From a checkpoint of a small mixture-of-experts model trained on Wikipedia.
Size: 10 layers, width 384, vocabulary 16384, 40.8M parameters.
Training: a variant of Adam for the experts, 4204 steps.
Below are experts of layer 2 (counted from 0) of a mixture-of-experts language model. Rows are named router (the router's row for the expert), up (a neuron's input weights, with its number) and show model dimensions 0-63. Each number is 500 + 50 x the weight over its row's rms, rounded and kept within 0 to 999. Numbers have three digits each.
Before each expert's rows: "comes after" lists some tokens at least twice as common just before its tokens as in all text; "mostly gets" lists some tokens that are sent to it at least half of the time. This comes from a sample of Wikipedia text that the model never trained on. Tokens count by the router's weight.

# expert 0
comes after: "| ", " ", "|", "0 ", "1 ", ") "
mostly gets: "201", "200", "202", "195", "197", "198"
router:527524568476450460539470508606466491503447542665586464560468472543540525516504472462470555478514537500482509434502534506477487445504437542558441530483513479505507447511489511596587411551528492
up0:553527448413464496556439523498561550517537514590452544517518524432508408561488530458490455449533444483496565587439513558515590494524530481503432561403435524556426555490492546426518381512510477
up1:479444531452475497438538535419439566481497442471503629539523499531503507503518533470505418458548423493472529450440464489609555489513548481599403573413503464523436516514516585452472477489418580
up2:471582556472505537549497554529528485499533475482433476456423509416519517505506498446465451510483493581461496554475537440516522443517450521520510512539459455499447419543460470526437577446427573
up3:487467619394437496552578499476497496460593469494590522538544527548476493450488584487530457594432502445462528515491421455527552418490578501515530511532477468546462494592435557449474469511568505
up4:515419540468442532555393524390534548481505516537461398623530429454480539536568543416507537490543527476494450524525477472478523527490409582548518491488510509482499482473524493458461457548412513
up5:425433513485517427496461539457538488469573490572500460514533490458482566439484535519498488572539489502541491553587603510547504539534427536427608478571459480454481525480579460458390511422525484
up6:479497544417454544460519508544550507437414443508530468537529456554546593486471522540398604507522453502459464545525431518553536514438512529551534473577481532523456410563413491474358519623447529
up7:439583583534468471441521479577606572535462509526518518480403547576566505552434422524537477525564495419435511560501505408542523526490545485560504540521508568530510586535540531497504507570533529
up8:522583547517585454511520501504374460460572409573517472498555407526446485385582452482624567609512521486509528537524543439581534586525528579524471515526462434489388549559446575601492422491476481
up9:473480503459513574527516487493547491459469375536554413538445479477446553532497423456415471578562542501489439526514563489508487435512549559585461470524554449583497524492526570578546533460410540
up10:490456620513494423559465485496498564524547480589504483449371479507472508504479452422537479466525467542550406535514501548486496512546442501438414517618456552585472523512434453550419531496505505
up11:522575546460538569496501515529491480486533522472392578468453479502499478565555425476486525535482446483504455449464447500556489587460532544570476496540443536528477506562508529536500504389526530
up12:608505490519451551532566498467400493413496514517427460507627456552418530517493455427539503564426452451447441497392540537523508490482464500567503454460450452546506457500479450555484472488474564
up13:465525587526495454527539547444545458456473444496454560489555586513489442533511456446504460556544535543538597511497518615511437572501502473425497582460558558522456492401447486487480570581554523
up14:506519433581545481444433477490498582499546542571465452493519533580497463456508510488534460475561506501588503540465446585554507489549424536414492481541501551506428499515450519411476576518571492
up15:522476501426487511574539521487427586477574511511430464487508482435511513470451408461556556495515472583472463540476504414517371454519471514579481470505411502478452556430467496556479632540422480
up16:552482523429538472453452559408507533592484538460537510557466422533470554480421448478401503488540532449482526512421505578508510527502579398554397616417534538452534466521476618415547508593620496
up17:497517453453547566580478423487509513505595493444483535549577546555463495453556578510496578514502543511542495517518621465497360529573417529548433463538483511531419561426499550488477427573443504
up18:461518471498533518478519533488523573394573440543528518451513502428428485507491471557637454449431523524490590484469586521492532532525427446493409487519564552503473423505452546377493545557401461
up19:492551540468517453533467498497495481430461451481493525490498436414467542580427450446518453611566428496408473494402443444577521505439575460557498448518475490597463547503534436520499547606505544
up20:464457582564543541474453444522463595500521455488572484501505511522405512422459513444492566462586507450503527500457503608442448521559527474471456616609535552594422476508469597483475516511524518
up21:507465481456547462553533456463658584487641474508540623508486557512516590549435452490498474484434460512545392541554437560558480483560535453519515423533397544506489560492458506533479557517458568
up22:451557516480566464522440547522474444485557514510500511451482557548391569513460418462535446490520477503459448544414492625518394538524505517404517439443583446485530419417372446558593523484525504
up23:465440511433478565538521453529560467500488413495513485485508510392504382474561484488469518527514509433569531508395529570514482501482568417558506445418476422516558539487442507446450569478444562
up24:538493439503472564439530387443469560492382537473548478442533554610450576465443512448433534567460550483456514580611387592571497470494482397486446596462473434501461505477504581520409423480521498
up25:485454619424534543499510402477545508513479462445429501522516452546549603511532470504543426505536477540472532508409506550548416523490541543541551475439457502439522590463562434528558438565552649
up26:539557511359478612527495482466636613525394568493501505410423554578520454512400540454543512472540501456595530455494397503597542556479554458465474488527496459486476406524489517526445511430536506
up27:448451574469659485502470476530597584469523541502500452472525464534555505463465572404371466487502465517444476468534476580573545551475454519551518440523473462464514437553507463486453455466482640
up28:554507469462515534446467487494580550442527538510518490557468498440554495392503528485420574496547404500484560524538544604536558551476509577473495460529588542483575486481557499530513488537482471
up29:553560566531501462514564419457660498535455602512612516538551513564430509436515427468594513461386443608492501526552479529453537550428446461492560454561463489575445569456438583488442457501497552
up30:569513586520486470531463501479529541545631556492545495532407440565397423544516427472552594595544418534468546561498531573522363575553478446542505575439457484465544459441550391508448491553444543
up31:454534556392573406569409544480488470492411550544408499489446531536526548516483475434510499519488560519454617458404438475480517506418544530476465473486554404583477444508452410520518421465525478
up32:548469503453447497588484426484447449534462483491526539452563495487491511500440591401458607498567430499493450541490524513456573443476552418501571554412431441494423427484474537598575569568443523
up33:453405461449477505504436511474499554374400634552599519561487552430409431460559445526416604545482497446514578532511477586482406450472501478474581589555555507468541426504456600529552447429495547
up34:533530469497465459472513511467500476475540544419466504514507471533500523505514455473459514444582510448583561518566539493568435484496482443508407518485498404474508538528450525440458514515455521
up35:552510496502385486496475408489624466525491506473474493560439446532418545577439468464584500514424545513459450500523542434486465494423464394469516578560507464451561544491555475478450501544432568
up36:534523594536554515451427539532516436455539521466491503472534542489502554433453495424545452425561505498510465511481495487452456580508496630584494514469466443559461502508499523556528577544406490
up37:521553488574442406455492550511482499479482481536579445584496510610393539518500471477475619582490576495478523553535556565530440507491479409457509582546534614532507517457452478592462509508455517
up38:561569499496529512513474477453558533520564483507490596410523460430429593562473547475591466533509418569503467501540528454546464465645514557484432542469388449459543469484509485467498482569493470
up39:596484527545564482470505486519556474502465572540344549466514478539503442510418582494549528478570538525546539555479527540526471460452541568529465495531441534445520553512434507448552477538449551
up40:555505488382448618524509455500464566509585484470472477505528471577470593509437550408448584556495402472544475456526525511467398480550454453475450574495464432484510468503485495513527468450438425
up41:458591519453516493549610536530452590476499427533428577421473564453567517477395490500546415553488518503569498542458572464592546441559569470519507468579472494495561486463552473603541530450474414
up42:506483481507474552456585437552486542474498455490461519546478395481389434583485513485542518587410437552557507462493523406602450532493526441504485522626531490540540513477492560460455464444587550
up43:487532609481529592518532451513494545492578530470401486501572425506483418458453503420609574560594424519521616504490548491488457535644532517548506561505515524595429390440513478576518562456470533
up44:510467487559412530557553545533563597419444435577491567515492501425448491518508467557572496507383469482452514467445444469538454470473501572466453510557481554602395455546479511536441542420488461
up45:566552537527528495501510516378480564518481602449500551529506554556432528496559448515495551555406420525484529659430540558443349471520492549470503490489434465520450430436477443438478485489418483
up46:473546600483420454443439526422488472501418543423581487553522531575487581514448474537559509470587577395552528517476461550453573472506438523545521571483594527486424545450413539451480434569574557
up47:397513665524447551540554485496428558491536425473584473564517547557474466558538525435535503575584460526550517460501533577474477534547444470570568483521511483505472529470554476482425523540446458
up48:426518560481477464424556472528425569502449569570527530559451572382413463490472495453440446606497510468494481523452491539572505500477541471511577511414509567469501501453483405474547494456612520
up49:486525483500452424531487418452494563536438509428415536526568484581464568482544416466538511510559526431438383552557446486526504497490577495552442530410497540480513509513602593458585482540505496
up50:542502495439491443576490503526550608451530449546502459556547524578548616451531580569507517417454494478537557487511532458462502492523525508591576495521441516516498588537540487535420528596541580
up51:420529497543536571523514477565454525431409515535528546481504479437514579493398456534487484541495450556476542567551461558514465498461469598547406408458550600471509368422545496417540559446547498
up52:578572545452496587477522447443537516472541486506432490544515416550515547511531485476532445603475436536474448593486471536510457468530553464554566542590437524611456389549545417508483547501360540
up53:526516561496523515532481442507513574535566512470482458429476525491554473510489515537605527484543534414460527460604505454491460563607497524458476508472456537541433516493505544464446466545583482
up54:445535465458437543498558567433425459476531529480397447484603592479478453528456513521435493467451488494505466527497421563484603478538485542524535524468443525476543482479474555511549481494463469
up55:549424529467610485539452508514521553483441498531426496484462549558562454565417606519590506517487520452433466490495452567493543540552522423614567540609548489476531466497524379561551496461512551
up56:474488498530467475471438496514529512527472555502559520561480466411375510445535432527529452504511521515483535541518533534544404578480553513430483460456569447552504511490636497480548524480555567
up57:479511498443492475563542519416469536405402609541565529547488511506412531510520450545482560541513598475514510584428543509463542514450476455484467562526540540438526450483478573524531522564428524
up58:516487465524474510454521463416591537477577548436352478549436503577546520399534512475463490521511497494470535543489413527500448513515535516447640533435487519567470434526504508486557500553551625
up59:454450526553517501446442528536497550439421483466540558442404496484530537453480492523414549524575545450449422487578457424562567550497525567519523559407405549571427483545419481438512474537567503
up60:551494456528475494513460555483543488523567486478471522486518486475525441529425451487540416486485525519445523543477486521490582550413518519583508497435406536526550517466447506414537392531509460
up61:425461523476444526555509446557444488472522433503568528481500579516483447518471596400409488569464397462512523534454429551544516554578500592475490498532440525490509498480532488433505496523582496
up62:553481542510596486490524453474529567534588493524516488476544399562546553505526501463470545464555404595488491528486481427586516525438521533483443441479488530458504549474480376450486487511443541
up63:431505560463496494524494473451410472465451664481453576545549553466474497460551551476434598597545444575547610524512575544515467512488537458542538563461579603563553521488463453449465599482544440
up64:427480540563440464541522530501487542428486553488391481546448456410436422451503458537484488574503449560498505575551379524633493499475414442458404464456566566512458508430484526546581443512501565
up65:471478512432548543588412494482529475493394576431583566552525474491472579475512550466435518500460395531518445545532542501552561612550538473519548569506475479569553493575520511407464572388410570
up66:376555489486529582549502451567397518542564519577559531462418518399503507492503541476482430482468483487500458494513538470503429479583430592553602497547485479451499522388502531471577472498494510
up67:502516492463544500487517499446431560532427468534550574484454442457476550429577523440472485414627549458505397569523522460513587558443505413434522539367500518492549437529451582452539504515530563
up68:374479492535512477591550552486438504483564550539564527509474541465484456493380556484562551473394401498483417525482485583487420513481545456589575426484385442535547547504554493514501458533574445
up69:439524617453551502535398571466530585517439520481471562425483509606469514481478531448573398477549566521515646544449471514515516545488489548510512398389502507606560398460442537428543501516499474
up70:541539551525592542486482569514557537476439548562507479523436469519490493492453508395580542486524542556492508527532498609478462442605542527515494568486502518534463505452513551509538463495562548
up71:497563477471488558566504446398515500497447474477474534538544450498530521444525517452478559550496494533554470525584573466501519523540497499465484443509483463377559429444419530611531453482520577
up72:553509483435512511501512481509586503514473513466479508462468560462492507458437557573529446443461542569437456477476535495536459448502449523465412501481488479531489476432527577604525484389534507
up73:475489516502493565472499467468553478555582533547511503520573540505482455452451540474474483526502465467475559590525513482477475643523467562491513597433512419481513567471521509451604521591514444
up74:560602623552528489471496419497505625521531421503584469565504488494510474515574476462571560534437485599435553545398484542541506544526501415596542558427539493470405490524424571520449490579403489
up75:495385508537581471577469502398512514515509533534438549518461447511450595466544541432480547509468493499520557442477450482502479602464463604528518442539447460553646404461458538522517477482434569
up76:537461550530435499496513554514393522555483521591515499518540474464452510484559595524550564513518534566568429465500601503609540536560509503589562555511478425427498542556427575511542539511503559
up77:421507604473562457426541444542446501403555466558486505526505494455493506562501540522570521498459497470458569540440474573559498519467443558531468605564566657546533508516535429556506500493524509
up78:509582594493526583506490485550526537465474519492454543459483498558513478388581451442388484481561470539534549464538397510498533529463535488442518502565495494621579555411601436512461493544508549
up79:469531491503463452461493532453506495525544505518489466495445503537429677478461457457474517453558532531484508470444517507559560562512540514601473587565507412447506549534561479497446425579456453
up80:487416570534536457567452455561433480559531477523473515462409448514434513502434604402496518541543445502518490561486502559533538668513471483499501575479469529515486454489483565434581462584528495
up81:531525513559444506493539465435578503414605499515433440461463551535485520531477505539521532602545457469434377460473384538580555490421483504475489552451549535586538466501611542612440410508499531
up82:507506534531539520497505509527447471552508526510436489548374423519489514522429594419509401651453503491480433543544461428544419523483502436520484520538493482502481478537503598477418520459511540
up83:458469474545473531583539428463454469482461513629543530515489445579464484442514570511472435455480508419428525519533556480447515532483455589482569457538459553470484450472429631449529489551475460
up84:497497549482485492463486503380502550546532428449565497450470450501432478462503483489469642497473501554591558540532531510497499515528509457565478527534406423461439509566499587505467543592434530
up85:472526619523464439449502491577459498382517486471540469572545598585436542561404589465512484547453538478502503483531484543554475519426419540449460460485508634553499520547417432489419476538607464
up86:461462422547546536459509349467483508533459523452549499442507501544455593467538460474481450620462549560543371627488577526524431551495443551573476462550502523516541445518435559418573517461469520
up87:572522521472482513462456452473468553483537513496490489435513501538445464594497543507578579521510493386486401452426448440482532572413525461413605479452476497460456468499497431516443455444552468
up88:544562502482441491499498513468449491507485539504561521512535523458463543517580463472578514460493500501576567503449466564575441550434589635564449511486482461549444483502549497486520576540534574
up89:477574567453539513573580588557420560418461511606504554491569555490457448587532577590454444583393504408486518529505572512579464449603463543535506529596501600489485481543461513540502522496422456
up90:525481547471447504454420502504471582442525475548478418589537433513452463449492530426517509541543574401473507435478511537555553439538439476515519496512566564576453471595438510472519527472526456
up91:447601467508480442541558502431450474520402482493448519457585520482463449581468444464527469471441468482479466554520479521622502532476471494530431449477466490531603563555422519589506457499631574
up92:521385577554467422447425560489533530489470412549514518506531504492375468541366470441508508454517561531505452502400412499479503539552445479473412565463563494470417518557471566458598519583465422
up93:476513464497437478512493399386530436473465491488527511592480447564488532562451568485489435594441484466481490486521497472558492542511592541513470436507461559500496498444494537516549523605542569
up94:534455556431557430525590419500426582529428487578503465432537474477493495454487518510498430563550534562485490605596522549558527493535454544497406443529443483469522559506442506470447584462411573
up95:548444521396543470600563437508479461538548470475469474506540534514503512520553568465412506543538504525464416559440519484582508485498505507448465548480499521433476536514495560478552458508483513
up96:593462494497405443440465465510463572534537492530400437478472577462450473512404463500454478498596560430551488536481525584577544567408484547533436493541483566519470609422517573548509461499553505
up97:494437513383581448477545528446457511486487454570457477523504453545431495574467492534555454565473505520592608595530500493536502527470500526488499513529478546509471495494522388512595511495444544
up98:470553556555536453466471424467549500496550570450493492498466410514561410523474497560557575459507471543489567470424436497603546522489463503550421567500496490400514513586469463507515519479583521
up99:477499536473486444516476525548472543441571436563428457534563486432513474531439512530441600462405506402436513493427599506516471512536388567571573480582504569519477420503551555574499511493425500
up100:557515601522457438433496544494452523408490528530524474513429434430408492508521454504522533456477492500561484611605449487477457575477480551534490569549425524550421589507469399539451460556499504
up101:412515502576464464596443650417607499474502544521523505497458443503529585538425447467584510528487513416539489515467478511573505498574518489510563471572481477548467516507482554504491529454564624
up102:558539467601435457507430446466553475541530489446495497449478515518492434579505520510456519534535466503555515540558470427476510481535518491495520499493429500501510420506545426540526461478514600
up103:463491549477461529529541387518445581464512537465507523552487527439504465612521474544534595545444485549461464535454421544559524597476570543471465497479532492508423544482531467497464517493500491
up104:511475531533497532546575483463522518457626518573393540526597518489535540440471552466568484561461498486507457460491429569561534494470459515524460468468492574405386544427413549486457422466518581
up105:574516497451497541507464488544489523487498532478503506490544592624519413495496578452480551528416461460403545484369485517475580488432562519512457502453528402514451474580390553496448508580430611
up106:445571464481479551556615474511438563497409431508534482510383480466417597498415544544544527416547422505458452519566490502519508569606513531586454525536445579522562475487448435494536528583479463
up107:423478444410510540456586502566450569568510458507439540462459543404557458487595498516496474570517375444499527490500518418522533535521550620483547465485506519523570433457499452475531428507564536
up108:486478634442651562522433513457534566490432486528517567567525578602540407516463485469569468572446440482501520461433467530520517477464510595462542458556517622548471529431504511449502542536537477
up109:603450510498478516600445572437486586487499481537586478458451461481507523570458557475569493476395390550512507560445503540535485440619440515480436504533448489459491469484410466558460517457468534
up110:480417555484476443433526479448475511415414483485566483481388510512532416446436503489455487549503592552470521527502378498462544551474420488469532524540523459586546479436493483501541592476558440
up111:442490514489469466505489503429429573398519400585507527479573471479488536588492577546459458531467534505516437492433365527573577505426480611456471613474551533544481481495484514541543468559449464
up112:451529531519444465547502619491492589487552455534504489505502482499464469559527443455500531480492556457554448606569537520533552518600502415554533521541587568607467540435515454525537510536527519
up113:454465465527473419447450473526490531420550503510504424528474440501457407524457573520571445482510446584498453505482508504509469566443450555505463442541505622574479580450442501543510492435452558
up114:479514581435535556508540549476470563521550583492450501506557365472463476579559524387429521513434427526541419448535570494533479471537511496476441537556377435514439551445496541439471533476418487
up115:568527519475545453468527403364545493518527514531478436595434458492515500469409433483574596625542440517506503563563438446507509487546525541510518571525543578527564514484547518513545496541416498
up116:506576582518475494447489502582499503536519506556548510487591473527438404537506517441511522531492472488460438512495472560548471435595481521472505416576544591516491468510465455502426573594509449
up117:533531549537436542560544470448473547481434460566535581522437485543464494473561488459557514487574533466505467539518506530546459540518439598471403513482530443542546522546557493435517495592541508
up118:457478500558411494524536388473463495470536453499522560503551454591445524551439486485546499539553475515558477503526557550536513581463506470471467552476544465475496538600519555551455547468523505
up119:417466606502608435595507508487480514425403484450541511577452476514449534504553532515514541490575454533421438581466390529557472531538484519528531431480441511522533564473549513504611514517544587
up120:525497542427460509547541467561454553506501600420532480408527498469487510409520528460614474610545403590467486485498378472551503583496487582549520559449479449523530558534468533495520499531517505
up121:452556494377539500482606520524457549486468476431501467483577535505500478518504383530550476511443481488514509512450365521522479548540457541553551458521441377474453417485446473505547494555428571
up122:550504505469583419485536403482410537459495527513502489607584572575450565543434513456523448551443593486588535456512551548482470496516506439494519476539518403405555453559458497509461501440459564
up123:492471522532499458484506475498539610463472512592575532507457601516457526472543578477621486525485427466471518632534470522476395509480481481536479479492481522431474432563495476561456467514525495
up124:466544548583517484484533459428533533530525494498465636521479485471397486492480590467458469596378534419551453570500453494498530479450464523561482569506400470456477532499541579505534535430514525
up125:499469559531501583593587547469488566480514489450458483578579464499447486485486463429536504528527522451415476541502452584491464435574454411481513463530569554544421498524509563484422517572583511
up126:459471541493472479450511515539583541483548425483471471511640478532469467400552559507460396481466509521533556497522465484477513521472414432504471449554525407484458516520412558561476457544465503
up127:513452458446484508481472464388456567474403481488512573585467448457511571490458508487451549572517402529467484499567552467517445551515563459529465513389507485470526478448490576548499491560411487
up128:477526471524614495371490517473587520488551432476462539451515510484499593544532539488469499463473566534459440523558484492589474475440369573558525452475480504523474466510472457497508562578572532
up129:454540616408551435557384452561565534517502509522425625529547430544527532501493549489484409522576548523421566508431426486546514444427585479501437564522456565576387528482548478501395524559522461
up130:487458531503482504490502484483611548392573423507552524484540460558537524537564429472583554636469523510523585552437487551510483424529500557498461453420512577512467456404388604555462510452460553
up131:588525574485477424530529459435549512461481527576501546533501460583564501516578529514562460492493513499515449539483470527444531508400502528533466489449463586536475422580427497468484536538517544
up132:615525543511568494439433468525510487357426553596537476441462428467478631532527492511479492472485457499541535532472498452514455473450421511618414365495578554533497488497414567495424562477532530
up133:480435550504504517461538552449522494404406595471534458530552583471454573557471526403440572583502477442520463474446437510554563509475507516501469490464513508563551446515472600478475472540541596
up134:501504532497423508459495530408564524465604533569501455407494434472473567494439462461464465567510507505532431548495559437487434563480390495574514509467469470443525382583529527470457438512552558
up135:436529522501570545510547480479437477531467473520550529476419402428516362517566449449472436608479494505587492571453485529476469548556609508526505500492391582558529458495508531473511492483565461
up136:487592564553534497494468470536419533464497542604467510523533461531475525494562530560529521505376513538515516492461543473501484528572456483492418446417518405580531564449544500450555449597492533
up137:407511493501510567518561484521495485530484580539555575492433528530468487500452539465538569560538565519432472487469469523524563480548504463492440445474414534498497503455540534512376493621481610
up138:472506454489506472496570574536524532502529509518398420488416508496412487437465517467476503497518517535461469525478454618570479431479501490436428532448587512429483457441541615449561413488560491
up139:457492548511434477474465503501524548511465483467509511603476428497439483386600533486514533542489515544595504507449392475445488485535603427521499501477481540521522492495441582452437444512449508
up140:515575455514624500527500583495467522426474420534512532566515524417464550555552520470399562466442483529524528455574472479562515531538565539529470430484500447477499477501504484422479624582438561
up141:650504466467491475461522574489453531420454552561527504525484522525480457499481486529509524492450572552454569486455433494529394575511447485524550519463441563484535549568537532548460533495559518
up142:488479487523567469501509491429541481507434487546479462493579509553518475518496531531532549456415559454478488548529485491499452556427441471463467461506425585529500427502516487519410465556491434
up143:416483487551553583510515514465587522498553551527466545627560512478482526463523486444550568455512532513594507541519504454507390444507509458433529465490521408496543464548542530597443578474445506
up144:501473556406458482458564481424452513411485397508415435530475454524473470394491579437446417617425585498523644465454475570478388467504523415524464574561483580488492366523516524555503517435542550
up145:554526477452491556527471382487518541439495463486434512485501401474449464547515520532520480476454520499492493605587480424509410418416476531508484433578535459503495454475520443567572394516489527
up146:534518530536620500458548528472523524480476448520438411554493572457488473477510492441530621536444493458544500490593518606461533545582468474489595610453510504471527558453494460508479577507454514
up147:427570492503435407514494553492528536507582549520541461477452434459500548620523522437466539541501389556545457542446564556605485500578498530555492503459561458501428541478410514443450500504539566
up148:449489486405527518491443542486539560477549490486503465519453584453428523472411492479518540525410557504430535524521386483457445601522461516454466452429553551491482492603379489565526586505558552
up149:544462545543558524496514486483557507427487488527446552580616518406474604467562427404506467521589515489542488515404510452536531495510474418393502559502454505450555521564469577455593514520507558
up150:523433559501522501527480422418534530470493542532484453534479460579524561496451543481516577628421441509455553553556492501558554530473503509501476555585391538439585423453401486468476498423488605
up151:444515571523404449472550534413583489552437570527516554531429424501440494440481500448384472544526540572467535484442517435542506519534483445592463515470433498441578527504449550475569507482478496
up152:542633488536592491469458527568488627549484514513512549482434520495482485551395422539487408448564545482450441449565567452507530623528502554534515566489409499572458497555516432467502475612481515
up153:456388596521468478476524468548582532440481531510432537532485492571491385495442551507462553507679446408520498580484539448480584520569530448532455544445458554448519433456535593504523453523489460
up154:506473538410522559495498417492523544534530477550486504480459598545487449530522453465454513637518533491506473564499456530551534523488533433566493610478491448552549487489482465565461535476517575
up155:573524502506443517539409538432578483534478508566496495541617503427490527510483563391571584612484464445576526464533557423622478485503507552535526405477540431501455563518512512522514556477523536
up156:466524429490439526466429464480545549507513599508507542515461583477506533460575505468578488459496618355458520461455470555525579549579510506540592462456547535562419438506476455541496504542569493
up157:456438485570518382561526417423426556547635485541544471544461474598495460483577521450600560490467424476469497513540441510510500500509543560530485461555456528539436490561451569506414582550496565
up158:537486542342560460613556403455482497462528551485486497526505543457508485559400490521491544405509413472435450515507378549531478536475410477500453409433515540534432420470599424497527507537412467
up159:547498532418543534415451540443586538461532501453495512524530464554434517523588560466497500537438530523477512455452495576479434513505500439439485578489463432458516455553514541455531448604400453
up160:516528508498509472502556552526473541427448540525447480455491464539469400521426458459427494610393420464447454517533472555580433532542483489551465389423533477485363455544485546462504500392513507
up161:434474567579633466486548435556513528498514560569559599531527542427528440485540427430424536455523533469543391560435520491572501538430552417541472471433543503530474601460467579438430373588509553
up162:544567505506489425430497440475489547476553543482510488423520464536495434472541547451515498515484566443634515560515561566513486630538515473484461527404432439470480447482429470536473529519543562
up163:610557526537497553559517486530541594569498529548485523476413490531447460449467480441510471436487407511506472553559579480474396512558496421534515484602544537430524428467436530445570591483537461
up164:409517517406529592489418519474548567535451512597554505531498563596563444413476591479405489467567457484532584518437466421521448508485505549560591582599537547471495471454408521412421546560472516
up165:412569533410371451555505461537399473492398479579559530568512410556470485549540482529451546441462478433473569514451506428518528457448565537448476480460437492476494482455487432427467466608585539
up166:496511503414513626523485433511448495562446575510517562477371526516438559523500437518517589539454468406428388623433476541528467496498460510540509571528569557492567487458563446519445525518507546
up167:536509503532398574521599427502523525463532490529450552568538531562514458435409490464482518471517451520480540450533400459511467514511378563488530632533417483349476571477553514531554528509496581
up168:486436511501489503514519562439574532470496542463515415497427442438574480449494556504453439541495539482390595502474487489596585417560492474580569515519520582513561559443529548446551537572564490
up169:521542556486532428484500486439493502486593469449544556495436516497499481404505462525533495518511435531476535451493596500526539544376392465474459521569479522506482508539421506581490446531507578
up170:514516525554483511396517559543443543486563525487548561426438518388484490534604535531565582496424468466387529547505535575570487537544366573442541580489562492499428532493462561499448528458503520
up171:546557557437623595480498585501491525511506506556387501466590538501427569555495426354575493529568395444514439473451503493504528485569454616543509585558461467526433476432478507550527469424427562
up172:555473570504582487594459570443436541441433458496494472516458536468415474488458462479546565514487512533513545504470476517494442498520448473447500591574473445542537474444441526511373424446471581
up173:543473582480475508525477545500538548520445427590515527483456498457542426503437494389454440619398477458614513496475480569469505468593504464525539542456461530456482524514499496461432563532390642
up174:479486518562467456465488506439620488483419606543535509535452504518458436446408508470425499480521478532636533575559500514505488480599594498551394422537409464457476403559431635471489458504475544
up175:557475542480527537555515418543447492380573613519504585505441515421523446553527470488520495501487405474469560578462499494481415445502511495525450534521408537458562601428450535557552428531456513
up176:418496514489616480586552430498445484514525555532485549482487500383510516517360481490384495492439526486466399476458464644446466577538511493541532509413496564477468530501554536501539533590437493
up177:545380477474455410548479490450521474454433570494445577545481553625537526573466503435598559538517448502498583474496431560494550555447494521511487538422549506499438437456501512494443496565487556
up178:445533536462508550578506432570483600364520434582494486576427474468456382478454534450461512507457533438531502575513539555580483473455433431499443589436530481575486501548527525464488489408480473
up179:472572496464519510443486434523529563447562481534538557491560449559520452472547538487472568601542482491485558479561599458575515596532482466478545538434426499608529568448498580473484472519524505
up180:431445452507518397554481449467570541495575493549448520571536518421479468504446483551489565499524495522489524520433459490627486458470600494528545433532519477499523564475583522503506471588506483
up181:571568610435461529578486515502421624452544531552537508450606481556435577557461530445558538549575446441446523535573561519534474458576500565481583360503559555461530495365372491520537476535606468
up182:443506504443488435478521481495485583522415543495508499479534537607498561564395421520425555586452534508464496504525592415468480497485418472486529427498457531603461552525448487357450494493520496
up183:433445613436414522611500464528437511553536615567583547511596542580540538516539437436591495537588470513505435513563508467523429547487528581483567474545482547483483466539585503545488449568532577
up184:452485579511434535475519572564443573454480541516548460482461515508512509533485636520562542460589470460444440542528502505488526501522442511573501564514539510439500486500493552551464454410616561
up185:499589478410526528491467496429546481555467589572451515486497497568506534507438519504465615500494524393434550538497562547512581507554565573503529491525455478479419542508410500473384473514537531
up186:482439509537442494449544395409535519498562487513555504544398458604521517461477544421436537538545561494488550518475543486525473574433472410475584576471545505501442479588512481509500430528507523
up187:499522472438531511567444394455520508423542576519433476605504492526494580458507455527478505581461501452510489542563489464536451576513541497604570410556591512495559424476449485479553513538536535
up188:446467545432473480522462554522469553442447514448453532525434488560475559588559460478554501532542525522506525535477518472506531585477542617435512639490491554554538607525485622476458580510513467
up189:481483498494546586562532562532466609457481469459545478443493484497401569478395447495489650604540517577583462496466496513577429489408436551618572488467466554464446594524564514572514578492549537
up190:554424630560527449456456513525541474539508628528513527489544466493431595425515564465506585469445493431640457530492419485480541475563422444541474467521490570559473445523497550516452538439506488
up191:547575656553515530489550541477491489506405466559568520520576434436414458480482439524604481438436521548553536479462506540452462552535417472427519496552504578553518533570518506539478481535467549
up192:469513526548524482509479451503572520463625559553592479450488489538506534612540440457503628572556456487536400525608591534533444498574579539572488426547528596498573549440457567390552517577527551
up193:553438563509481446502468501459467663480471453482523452561536434412514469484517461451423598542571503558552586596494439533513411498403554409476508574548509552605474425584421589534461491402406472
up194:545415448546503460526494629479497490468432523411463528540519548546463520489496479465439561599529525554593435479466591503530430505574465503433568459604427537516539448492547428492504556500503568
up195:441572483449499497575513449559564584394498543529580492499512447425485529502550614506467452505517540503491475492507503486508411553490527488534435412472571512554403463484436551505519449463567511
up196:428413425477498486472517460444460548548462509509506554577470488474499528497456448462374493578521478479440441479504541512580511436502497536554531457500594390510523568533455548486471485585547473
up197:490580583449518497551475579479502475453523527450453536419432438498492525600454438480456518476564452555635571559564454541513416540412529538546429503503561600439556537555462475502529471545538550
up198:551601549510529571548421549494563495464536532482574487491595545513426533508471522400414488495396442516468390487536462564502356500505571481436524412510486411504444532499531540566523508506555437
up199:403503519421470486539460486490545479471604440605396616478477478546491419477467535494464534606513455476519428554517512498549554511527397534542571424408518424513566564528538562460474522599515557
up200:458471481500618491501483542436425513410563459482457419445549538542447594443475576400410538515456499472508534535517413526489522565510474579519451559454572535515547453524435475493489537413538493
up201:576549521552489498493508458468558517449499513484498481626597601541505581426489556457501586465483503498573510535434490422556455536503552476507544565458493555453488487524517572558467482437487520
up202:466527581454479402489435571510457522492407404585453482504445552446516480457513548503466533461555575529470594562507511493513552454511525449424508466362463520551576463461519563424463490490448597
up203:468544538411467530565578468484427591545536563512542537456489526492447519466419554419548411542429471491525492570564485585568497532491451540442566548524454412483413512455535598473572578617565516